Experts of a small language model: 9 layers.
Below are experts of layer 4 (counted from 0) of a mixture-of-experts language model. Rows are named up (a neuron's input weights, with its number) and show model dimensions 0-159. Each number is 128 + 32 x the weight over its row's rms, rounded and kept within 0 to 255. Numbers have three digits each.
Before each expert's rows: a language model's description of what the expert responds to. This comes from a sample of Wikipedia text that the model never trained on.

# expert 11
Final pieces of European place names and surnames, often German, Dutch or Nordic, such as Kir-n, Nür-n-berg, Mac-don-ald, Middlet-own; also digits in table cells.
up0:143107130121132092140042137138038139078145129177118118131134074132085141112211095111174159139101132180137111107090135109080145105123094091123124166070105108151141163123044107164137170169168136103143148111103079106159085165152150128134085151104118113105086130102134179149112129077108104074078123142177150117106163139142180102126093169093117135090100093121169086106112141119155096151162218068166177155115156166114110121100128125083098145128083153155089160123092142130162137142164070

# expert 36
Field labels at line starts in infoboxes and taxoboxes, such as Country, Order, Genus, Conservation status, Time zone, Coordinates.
up0:060124156147108170141164114098119122183131109150176069122200127101127153151145134111129141097115079079126147133093112148164129103152151070157138174139182169084137102155091139094094148124138082139108153153137143079148117049108154161190128099179161158131084206185091122155126139109174098150083077182137157134148162096077042130137144175128132155055113125146113078134082089090102115093104135149094126108105047158130158128149100158140132146117116159146135168117105136110082095128138088

# expert 18
The article a/an after is, was or as, plus mid-word al pieces such as Pfalz, battalions and megalopolis, and zeros in tables.
up0:137119118130088087163114132152047121065101140186115138109163114093144158173169121119158086125152118149128128170156166155109116093130194157177087089048112143118149117152118190172170184155103136112117150164121145149074136093102147087106091129103139113134135067089113165160163096085076179058191099140134148129128149143139094111152103150066102092182135096124166138084084106125141164131114087115133137121082080136121062131119142196106149148107117157138187075152115142163144145193109125

# expert 17
Bare space tokens in table cells after a pipe, often in election results and climate tables, and the space before a year or number in prose.
up1:106119211048169068133124147132159169052062111116145110132087103152083159102154157108174115092128165139161131094140066143136162090150107115138126136133098126152136110225095089118192143135115143118145141168104138161074151099144164134171159185170064119075165135134157088125157155113105134141128077123119106148123102112079147108116102117173048121127177112149130160157133089132125129141122088120052118141143048085146102138136195112114142116124132142130134157099166118069173109139103130

# expert 51
Pipes, hyphens and heading equals signs opening new table rows, list items or section headers after a line break.
up0:167076121094097104126140097104121156164115166100117151090180147164112156191118159140112160065113148111159135129109114110138179136079149218081188138129160089116065138151080101205128099157114129142099154102141104111114187143116092101210140137148129145108145078156055110125098162098176165122083096117151116122125125163090092115171125095124126137107139094169154174095090172138122137166118093175117161142123202161108104088129115122155104174067148114145130096072092168142141197111136126

# expert 54
Letter pieces like z, ski, owski, i, s inside foreign surnames and place names, such as Zgorzelec, Shwartzman, Schwetzingen, Podlaski.
up0:078075127095117156118123119153115176064123077105129104131060120151107083085186108094109062103083200117164088146080114116155082162107160107155126136169154128111102129097122140148122092107095132145126098056138139131186138135071082099166126109156124170152180064159157187087107094112147199139128125157174064108124081159142115101144121089150126104140176109114190167136151144112188137157159106120101107097178110114135125129152071129120105150106129045111129105122163094152153176122142096

# expert 56
Prepositions and linking words right after a verb or clause, such as with, for, against, following, after, mostly in biographies.
up88:108141089041127113172140180114152149118163094110191126128119116154133067082135140080131116117151191106126117129133154083154071134177107133097163135138120131127160107053132117151124191057135123113157081148129185098138136129141161050140070101126088144095151068101117038181145140166155129130151159148147088116088124147161144158144177166139070137088151110095126090134155110132143141174179154168154155095170118146126140156117113130116060114090135148089163154118208113155140123167168145

# expert 58
Words opening section headings after "==", such as Bibliography, See also, plus plural nouns (works, members, films) and year digits.
up1:075112134074146182090109124099155066113153073032142127191121176149103120124107112144130152158095107159106135115114057144095073123142163142109214134064146094157130127173111105127159132090126108123101103104087129157143087102079106150137071140118082137069091183113169089099131143096133128163134150136087155141170088189074153091119071160137145137107130105133097144142133152156101138177169114122123145128141086168087139167145136088156135093148111139049138142050138084142163149113084119

# expert 35
Prepositions, mostly in, also on, into, during, along, after verbs or at sentence start, as in located in, released on, In both games.
up0:142111056164104174162088089157140136077145095100100181122099103186143105092120133164146133103101144173142104144050109159177105120098135154136125176206114126128093200165096123100152118184157132139128112163133231120131139126126120131168145115175110094142126032143085134106204137111084148184107136138113106173103146117128144097057149135107110134117130105162115087136128112121121141121094118090120103159158139113158139201161123141087101177086089214136110128147121114137146127121182163

# expert 2
Words in biological taxonomy entries, such as species, Genus, Binomial, Animalia and the of in "is a species of", plus epithet fragments.
up0:048085161139154191200157161139117168146053142135107133163120116158134148097120096140124079138166172101116117150109138140158085141152139124153142099143136157127130086183153157097162123125136162111075156086101165110049135081100168108147150139178122138125156076154137158115142145071139128029156123046180119117109136125163127161139153108167139112087175125120145154138159117103076140179100114095133096076136142117060079118139067156112123111112108161187115184141133115153109171111190124

# expert 52
Labels in sports and biography infoboxes and tables, such as Playing career, Position, Rank, Education, Total, Website, usually before a colon.
up0:134112111144118093117110184144126151150128129129074047065139126107109067147161147139106082092135137143128123102099121184111134106148229125107090108098163047115112100144156153210158134111215147188106155119122087177123117105136077150130122122122141123188165119128099139162163087123110089094097157130147097115183137150076151158149188124123103155166172155118121098113089108110125148169164107096096083157157119136101102172104114187109208100070109138163165107122132110115101181134108126

# expert 9
Name pieces and vowel endings in Spanish, Latin or Slavic names, such as Luis, Juan, L-uca, Ol-ga, -illo.
up0:102082166128124099164161091117100094078100083135101090157174090122189126127155171155125112079138131157144168161042123160131162150087126146117118143166100128167154076109096062085112082156098121118153096140095112134211094073099156138127094128131110162093195078177110133069132105080154117142144118139198090131118134098085085129077149130137152198091107130072141091155076128090147202116098111133131089098138182098132117146176110120111149091131126116130140145089180129121110088115166144

# expert 30
Final two digits of years after 19 or 20, as in 2025, 1831, 2021, often before a dash, pipe or closing parenthesis.
up0:101163145134124172120096091127127105141144087110100080106122127118193148200092134100089103117137050142149103061092146151103125146109093096159166102147110175089133141130115064113113101136099161111133054132121128120181117084139072153119099181125125115157122078134148149128104147100154153093184093117150149110109065155118069174165118093100073108119136105074163134113081095110121083149135185116103111124101194101132030101151148193170084146091162144107130127128200091097160120120138138

# expert 32
Paragraph breaks after a sentence and wiki heading markers such as ==, ===, and ==See also==, plus the sentence-starting word after them.
up0:112139134059109142140159125145087157103129083146093195091173093149129130103190130099105145096132136101121147131119086043091170151132147098168143126131106115117197153134090181136156129181127119185206112141101129151172147152081110141138129114087102100148168061143145083123146046138072139200142137162144165117111092103141205138123122192156109152096123090186166151163158118158118139103120119155152102107137148137073118125155148104095157127146152190110146143124192095191141176098126139

# expert 19
Word-final vowel pieces ending in -a in Latin, Indian and other foreign names, such as caus-a, Madhy-a, -ana, -ica, -ella, plus the article a.
up0:136139138110156140145103089086138106142064080174101172137141138117190123099093081108114163125098149158122163151141066125189140141125163110158097140145089120159108216128076162098086136177098147242149135184094142167127135176167112150156144139102086116133170210126111112096102085117199101102134126099103111201091107137078164113099098160130156121146123125153111107121064122069058142151120139131072135149146152120099144088122129121117170122185143092119148112186144131103123127137111147

# expert 41
Raw byte pieces of accented, Devanagari and Japanese characters, plus common connectors like and, commas, pipes and open parentheses in lists and tables.
up0:140126120169133093132100175118123201166099123186138086117103153148139073142130114105046114111119097133144111161166055126105075070104114095165116130100128092109120155154060144178135132135188079127080076177109124155172131116088100049165143128089134115120129086105137046155114107168147139097186111168115110125126113126123129066115130116049181118108159132129179115158105103082099107142123154082090122084139171116135122146083070122124106076147117152059147099125139141136095127169113169

# expert 1
Consonant-heavy pieces inside German, Polish, Welsh and British names and compounds, such as Schwizge-b-el, Volks-w-agen, -shire, -owski, -bach.
up0:125132189106075147127156136145162176157123115135093199148071140153178133143079106126132115149119072168120119154144119116159068136103120085048099134128134068174109143144097213145177089164202151110096082169143114115139130134103124126069142159065093165102171104141087095135174055181118114111134101111104102108129135124182149114073112094136090111124192139181132109086131095130114131102099171102060178108146160114142160152115086112157163107137112084080133144142129152131084091105121121

# expert 43
The preposition of after nouns like area, rest, round, tournament, plus about, among, and other prepositions.
up1:145137141082087177128167141154119142154170117109183139145181211163134110147180122127145101151192150115227121074097089116097141128148119194123087092102136087186158164080143109149113135095109113115117109125126164109164121122095079148108164118205126157100142055157157155121182147148155121109101139141138107163146155127167079130129102118166136053094106079086132112165070151105134120117124141194119119201123037084131151124106140052123138144121106131116108107108148110123141125141151160